{
  "n_layer": 20,
  "d_model": 448,
  "n_experts": 40,
  "experts_per_token": 2,
  "d_expert": 176,
  "d_shared_expert": 0,
  "activation": "drelu",
  "moe_layers": [2, 3, 4, 5, 6, 7, 8, 9, 10, 11, 12, 13, 14, 15, 16, 17, 18, 19],
  "router_score": "softmax",
  "normalize_top_k": false,
  "routed_scale": 1.0,
  "balance_loss": 0.00586,
  "balance_bias": false,
  "router_z_loss": 0.0001,
  "init_std_router": 0.00901,
  "lr_router": 0.00175,
  "n_head": 7,
  "n_kv_head": 7,
  "head_dim": 64,
  "vocab_size": 8192,
  "norm": "rmsnorm",
  "norm_place": "out",
  "norm_eps": 1e-05,
  "positions": "rope",
  "rope_base": 10000.0,
  "rope_fraction": 1.0,
  "qk_norm": true,
  "attn_scale": 0.125,
  "tie_embeddings": true,
  "parallel_block": false,
  "init": "uniform",
  "init_std_qkv": 0.0174,
  "init_std_o": 0.00275,
  "init_std_up": 0.0174,
  "init_std_down": 0.00167,
  "init_out_by_depth": true,
  "optimizer": "soap_variant",
  "lr": 0.00496,
  "beta1": 0.95,
  "beta2": 0.95,
  "weight_decay": 0.05,
  "lr_head": 0.00783,
  "warmup_steps": 63,
  "schedule": "wsd",
  "decay_fraction": 0.733,
  "decay_shape": "linear",
  "final_lr_fraction": 0.02,
  "batch_tokens": 131072,
  "seq_len": 512,
  "doc_mask": true,
  "train_tokens": 956900000,
  "steps": 7301,
  "dataset": "wikipedia_en"
}
Below are experts of layer 10 (counted from 0) of a mixture-of-experts language model. Rows are named router (the router's row for the expert), down (a neuron's output weights, with its number) and show model dimensions 168-223. Each number is 128 + 24 x the weight over its row's rms, rounded and kept within 0 to 255.
Before each expert's rows: "comes before" lists some tokens at least twice as common just after its tokens as in all text. This comes from a sample of Wikipedia text that the model never trained on. Tokens count by the router's weight.

# expert 20
comes before: " |", ":", ")", "″", "′", " m"
router [165 145 110 143 166 103 135 141  98 177 128 107 125 129 147 111 111 120 150 122 120 140 116 123 124 131 113 166 130 131 161 102 141 114  99 116 168 165 151 108 154 137 138 122 145 123 149 105 146 136 115 141  93 124 132 111]
down0 [127 118 136 123 137 136  92 148 162 100 122 127 144 138 100 106 125 137 100 131  98 158 122 120 148 157 121 114 154 111 100 129 156 126  96 152 168 134 109 163 113  93 118 130 131 124 118 172 168 147  89 131 113 150 127 115]
down1 [105 128 135 122 121 176 134  96 128 109 141 114 142 112 135 174  72 134 112 126 143 180 134 169 124 139  97 132 103 103 148 135 135 164  80 161 147 107 110 168 119 148  79 166 189 155  57 116 121 128 128 130 170 103 135 132]
down2 [142 114 105 138  76  99 144 139 121 132 110 139 100  91 105 189 126 151 153 103 106 131 145 133 121 130 124 104 130 164 108 134 119 116 128 131  97 176 134 132 107 119 118 135 106 148  72 122 149 166 125 145 117 109  94 145]
down3 [120 130 151 146 136 119 143 135 121 112 137 137 125 119 148 102  88 137 109 101 136 152 134 161 124 135 119 142 147 123 175 101 132 123 114 152 135 115 131  97 119  97  89 129 137 114 125 117 135 141 157  94  96 134 108 119]
down4 [ 97 115 168  81 168 125 148 105 125 144 151 197 116 173 132  98 110 111 101  92 130 173 175  59 130 161 149 184 102  81 172  99 120 156 165 138 132 116  86 135 126 137 159 112 138 153 132 123 123 129 164 116 160 115 124 128]
down5 [139  75 135 105 168  82  65  79 186 154 120 103  94 102 109 152 139 122 133 205  94 126 108 140 110 163  98 107 144 141 158 135 121  67  98 192 130  90 130 150 137 130  99 128 123 126 104 126 143 155 127 138 151 118 110 168]
down6 [151 105 118 152 179 153 115  91  94  59 187 113 119 141 115 171 132 139 111  94 117  98 164 113 140 116 122 122 147 150 102 125 112 105 164 130 167 128  87 165 161 124 152 135 138 110  96 169 108 129 118 117 159 142 214 131]
down7 [107 137 118 138 123 114 126 164  63 120 136 112 121 153 133  97 171 138 124 122 117 123 123 171 110 122 146 115  41 127  98 133 127 139 166 150 141 134 145 140 162 169 128  95 112 102 125 128 134 121 120  85 136 117 118 135]
down8 [132 146 140 120 114 141 139 131 160 140 110 121 108 111 120 101 147 129 137 147 137 137 179 147 111 102 113 145 126 106 149  99 139 129  74 110 122 137 130 140 132 112 133 149 127 152 149 135 109 131 151 104 117 131  75 136]
down9 [153 130 165 146 122 105 110 121 167 125 112 112 110 146 120 134 114 159 112 142 142 151 117 149 163 128 164 113  85 144 136 101 140 107 134 161 150 123 149 147  88 133 139 160 117 128 152 167 120 155 145 121 118 100  80 151]
down10 [155 159 143 125 140 145 160 101 108 118 147 112 117 131  80 126 156 112 121 125 114 136 119 124 151 130  94 106 144 125 106 131 123 143 135  82 116 144 129 176 158 177  70  95 121 176 133 125 133 101 148 114 123 150 139 128]
down11 [132 143 125 120 141 153 124 144 113 129 161 147 151 133  97 177 127  93 104 111 115 113 150 122 156 126 136 103 110  74  99 103 137 122 122 109 121 111 146 128 154 154 149 116 139 129 151  76 115  94 115 167 140 138 127 122]
down12 [149 146 133  66 143 117 147 144 139 149 159 102 109 112 115 145  97 116 116 135  69  99 126 112 110 100 122 140  87  94 126 153  99 128  95 116 116 112 110 105 124 128 160 122 120 137 125  92 136 137 127 115 162 146  96 127]
down13 [151 157 181 141 137 111 161 132 139  95 107 122 108 103 177 121 153 104 152  85 123 152 115 111 160 170 119 138 172 128 104 143 133 118 144 141  93 114 166 140 137  97 103 118 141 139 143 151 125 119 109 121 116 159 108 139]
down14 [133 127 149 112 108 156 132 134 144  93 127 115 128  83 121 137 118 152 117 159 108 120 132 131 108  99 123 164  97 138 142 127 110  97 129 102 140 174 171 137 132 144 123 101 126 175 126 130 105 128 122  71 167  80 146 131]
down15 [136 149  92 123 148 149 140 141 134 161 121 133 103 159 149 130 141  99 116 141 113 168 144 124 119 160 153 106 135  92 113 141 114 138 173 126 122 153 109 133 157 113 143 144 173  99 111 103 125 111 122 110 201 125 142 112]
down16 [129 161 116 136  97  60 124 134  99 126 115 107 143 134 126 112 124 140 129 143 102 124 148 141 155 107 141 146 128 128  92 159 124 191 131 123 107 119 147  87 164 108 126 137 134 109 114 119 144 118 130 107 123 102 136  90]
down17 [135  56 110  95 145 164 105  97 133 118 146 128 117 128 147  98 122 128 114 109 119 155 121  93 135 126 163  96 133 140 176 132  98  94  98 137 152  98 114 164 155 140 153  93 152 123 134 139 168  96 135 157 137 146 134 128]
down18 [140 136 131 134 123 130 103 138 117 125 172 116 184 139 149  96 141 106 134 137 158 129 144 102 133 177  92 121 116  79 146 152  75 134 114 100 116 135 124 138  67 154 122 118 127 129 188 134 124  84 128 130 153  96 120  70]
down19 [124 166 153 127 107 128 121  95 100 116 105 104 103 101 107 118 154 167 138 159 104 119 109 167 119 148 155 141  95 127 119  80 127 140 107 137 137 176 130 133 171 162 166  78 108 152 133 127 105 140 151 142 133 109 150 152]
down20 [114 102 101 154 171  86 128 110 103 158 114 138 154 162 164  73 101  95 151 198  83 148 177 160 141 107  93  91 100 145 124 157 122 101 101 139 105 135  68 114  88 175 113 113 140 122 126 148  98 133  99 145  77 109 176 109]
down21 [107 132 137 116 127 140 137 126  80 122 150 153  98 130  31 124 156 136 120 149 118  96 147 126 152  99 102 134 111 107 111 139 178  96 102 136 138 101 136 161 114 105 105 137 152 118 122 136 135 124 113 160 106 132 134 177]
down22 [ 77 137 132 140  98 162  89 126 130 108 141 110 168  58 137 119 108 144 145 139 101 104 142 128 127 125 103 126 106  87 122 133 117 120 141 146 109  88 118 140 100 166  99 130 130 162 121  96  95 118 158 131 145 120 108 147]
down23 [161 134 102 145 112 169 156 131 127 131 144 105 135 124 132 122 120 121  93 120 167 138 123 102 105 126 162 114 144  75 134 115  91 135  91 110 169 132 150 142 134 122 127 161  92 112 109 143 109 146 133 128 119 160 107 137]
down24 [148 115  94 151  93 122 116 145 139 113 139 127 122 135 120  92 114  98 107 114 128 131 131 116 110 139  94 105 128 152 143 120 134 102  96 122 123 188 134  99  99 124  96 118 109 130 140 122 171 112 140  91 152 110 144 124]
down25 [144 168 107  81 105 130  84 105 157 113 101 128 146 127 125 167 147 146  47 130 145 114 160 108 109 173 110 173 126  81 140 132 164 138  84 158  84 154  98 148 172 120 133 113 109 105 154 122  99 125 123 136 140 134 121 141]
down26 [117 137 114 100 132 141  83  94 156  61 118 114 139 145  90 131 179 117 179 137 127 158 180 158 120 126 139 124 108 153 113 115 107 150  97 128 139 140 103 122 149 138 135 135 107 118 146 139 133 129 123 136 117 148 153 130]
down27 [138 122 101 165 164 164 155 130 140 119  97 146 143 132 151 170 169 137 108  91 121 159 127 134 129 100 126 123 206 106  92 104 114 131 121  94 124 137 121 129 157  95 128 123 131 155 106 145 113 169 120 142 178 109 158 128]
down28 [148 138 125 108 124 116 112 119 144 142 142 156 147  89 101 123 123 124 133 182 130 112  74 136 167 104 133 137 137 141 167 125 150 135  97 104 113 118 116 108 114 129  99 132 128 130 113 105 103 122 103 171 124 109 109 146]
down29 [197 139 132 123 130 153 147 132 108  91 140 158 105 122 155 144  99 138 152 143 149  70 161 136 162 137 154 105 139 113 181 133 167 110 134 127 102 143 136 152 117 122  86  81 137  69 129  91  98  93 136 136 145 133 138 139]
down30 [ 90 163 107 121  58 147 143 112 130 116 172 115 113 105 116 137 158 110 125 152 157 118 132 153 100 120 149 162 138 131 110 121 145  93 115 121 110 155 170 112 136  96 113 134 149 118 184 101 111 151 135 103 180 114 121 184]
down31 [142 112 158 112 105 120 135 115 127 134 124 143 109 109 154 152 144 155 133 141 104  83 105 128 146 185 108 140 110 114 146 127  92 138 121 116 118 153 140 113 112 118 154 150 130 136 134  97 115  85 139 100 120 115 121 117]
down32 [135 145 159 130 138 111 139 121 140 139 149  95 136 106 113 186 134 128 178 126 161 140 126 133 153 172 108 146 113 144 125 100 111 112 160  95 135 130 141 131 152 124 165 155 141 129 126 159 137 126 134  84 163 113 165 166]
down33 [101 137 154 127 136 133 146 125 144 115 161 117 144 120 112 153 119 126 116 154 145 120 138 124  94 100 111  98 113 142  83 105 146 112 143 152 133 135 143 110 118 102 146 133 118  87 118 162 137 132 136 139  50 138 174  99]
down34 [142  95 154 117 168 105 146 139 108 148 145 126 155 136 168 144 133 110 107 132  67 144 109 138 133 122 124  97 168 159  87 112 130 140 113 147 136 111  89 123 119 142 117 127 109 134 152 106 141 138 122 139 123 131 116 131]
down35 [111 154 112 109 140 100 154 177 148  87 123 122 132 179  84  89 115 157 117 126 145 134 137  92 133 192  58 114 139 151 120  99 167  89 104 107 112 140 127 144 130 146 119 161 106 124 152 140 163 158  83 126 152 190  83 131]
down36 [128 124 114 130 129 121 115 122 151 154 138 120 156  72 167 156 121 109 107 150 168 134 114 118 157 127 140 127 119 124  87 134 114 107 171 127 137 138 126 131 124  96 153 104 117 142 172 134 119 153 128 127 165 138 115 156]
down37 [117  61  87 138 147 128 133 144 110 188 143 123 111 130 127 183  92 120  82 151 149 141 165 113 151  67 114  97 128 152 110 174 136 105 127 141 120 111 129 144 115 108 153 152 189 150 119 115 146 108 122  98 111 128 126 123]
down38 [130 146 182 113 165 123 166 154 138 104 116  69 115 115 147 103 124 122 119 123 137 100 157 132 131 174  86 167 134 135 106 129 134 115 146  97 122 155 176 167 108  89 132  76 123 166 126 121 141 123 172 113 140 152  99 119]
down39 [139 161 146  96 117 145 167 104 152  96 170  76 141 169 155 153  89 173 149 115  97 155 128 135 103 126  98 148 147 136 111 129 142 114 105 189 109 115 126 121 129 128 131 127 108 170 140 107 136 153  63 108 130 129 118 122]
down40 [140 105 113 109 138 133 155 123 123  86 116 168 100 146 117 148 100 129 145 107 126 110  92 167 125 133 114 122 193 153 133 115 154 124 154 125 144 142 111 134 102 125 135 126 162 138 140 146 141 117 139 135 136 170  77  83]
down41 [ 66 140 137 133 118  97 125 117  95  91 133 113 109  85  94 129 102 101  96 126 158 112 128 100 136 139 157 112  66 149 134 185 119 106  97 132 120 144 132 121 129 134 122 127 124 102 143 139 143  77 113 153 116 116 156 101]
down42 [141 166 173  97 104 126 139 127 126 135 157 118 169 135 154 110 103 104 106 155 129 133 100 138 122 139 169 171 125 167 139  99 121 177 159  99 117 106 108  84  75 129 132 152  92 114 134 107 104 135 141 133 149 153 135 121]
down43 [163 146 167 132 138 133 104 143 123 135 102 149  89 139 118 117 130  94 103 102 130 139 140 144 120  95 156 208 143  86 118 170 143 149 104 151 170 184 109 108 119 140 138 139 158  88 106 161 122 127 107 159 133  87 141 104]
down44 [131 146 108 133 121 129  70 122 173 115 139 121 112 125 124 121 178 107 152  89 107 160 117 111 102 135 120 154 138 134 115 109 104 175 115 101 135  98 116 114 151 132 136 174  76 124 182 121 142 172 135 150 158 130 147 150]
down45 [111 146  93 164 161 149 118 163 177 151 136 123 103 168 160 123 125 143 115 148 103 143 160 161 169 162  99 128 138 143 115 154 140  84 117 100 135  91 131 125  76 107 111 109 119 110 116 159 168 159 134 157  89 114 102  96]
down46 [121 114 169 152 134 181 119 141 121 138 106 121 112 156 138 128 148 154 107 103 135 123 125 131 117 146 149 151 147 163 133 160 132 158 110 139 124 101 113  94 107 175 139 168 157 168 152 138 123 123 151 150 134 105 154  91]
down47 [ 94 100  98  69 122  82 131 154 107 110 155 121 172 134 154 135 155 123 108 140 144 161 106 160 132 115 121 180 138 121 132 152 100 138 175  89 133 135 146 191 114 113 122 128 176  79 135 124 122 168 150 124 120 125 138 104]
down48 [162 100 106  90 125  90 123  91 149 115 145 163  95 156 142 134 119 162 124 112 136 121 129 141 105 126  99 137 115 137 127 159 110 111 110 132 105 155  99 127 180 135 154 105 119  89 105 105 160 117 137 158 153  93 116 149]
down49 [138 136 119 135 124 123 136 136  58 128 158 138 116 128  90 141 106 157 140 107 116  81 126 132 134 117 160 115  88 126 128 110 123 105 114 112  85 152  96  99 120 139 129 149 140  99 139 179 141 180 129 172 125 182 141 138]
down50 [120 140 118 153 127 136 134 141 155 157  98 112 117 135 154  65 126 113 104  82 149 131 146 161 127 130 136 165 140 152 140 132 113 149 132 125 144 105 120 142 151 109 131  89 104 103 158 118 137  84  77 154 135 142 117 146]
down51 [128 157 123 116 132  90 113  60 158 112 131 161 167 129 131 146 146 117 146  79 106  98 123 127 146 129 161 100 128 110 161 134 158 159 120 141 172 168 133  94 113 167 125 171 113 165 128 132 138 154 140 127 144  88 117 125]
down52 [120  76  92 153  97 166 131 161 133 149  98 132  83  79 131 128  96 163 127 102 118 151 116 167 105 164 155 114 153  92 128 137 144 129  94 127 104 122 146 142 139 157 126  69 132 112  93 133 157 124 149 150 139  89  92 101]
down53 [106 104 128 105  77  82 120 128 117 149 141 142 168 103 151 123 126 161  62  99 104 111 129 148 177 118 120 125  89 135 123 162 104 145 153 115 160 103  98 147 117 127 114 119 114 124 133 165 101 132  90 104 146 132 110 189]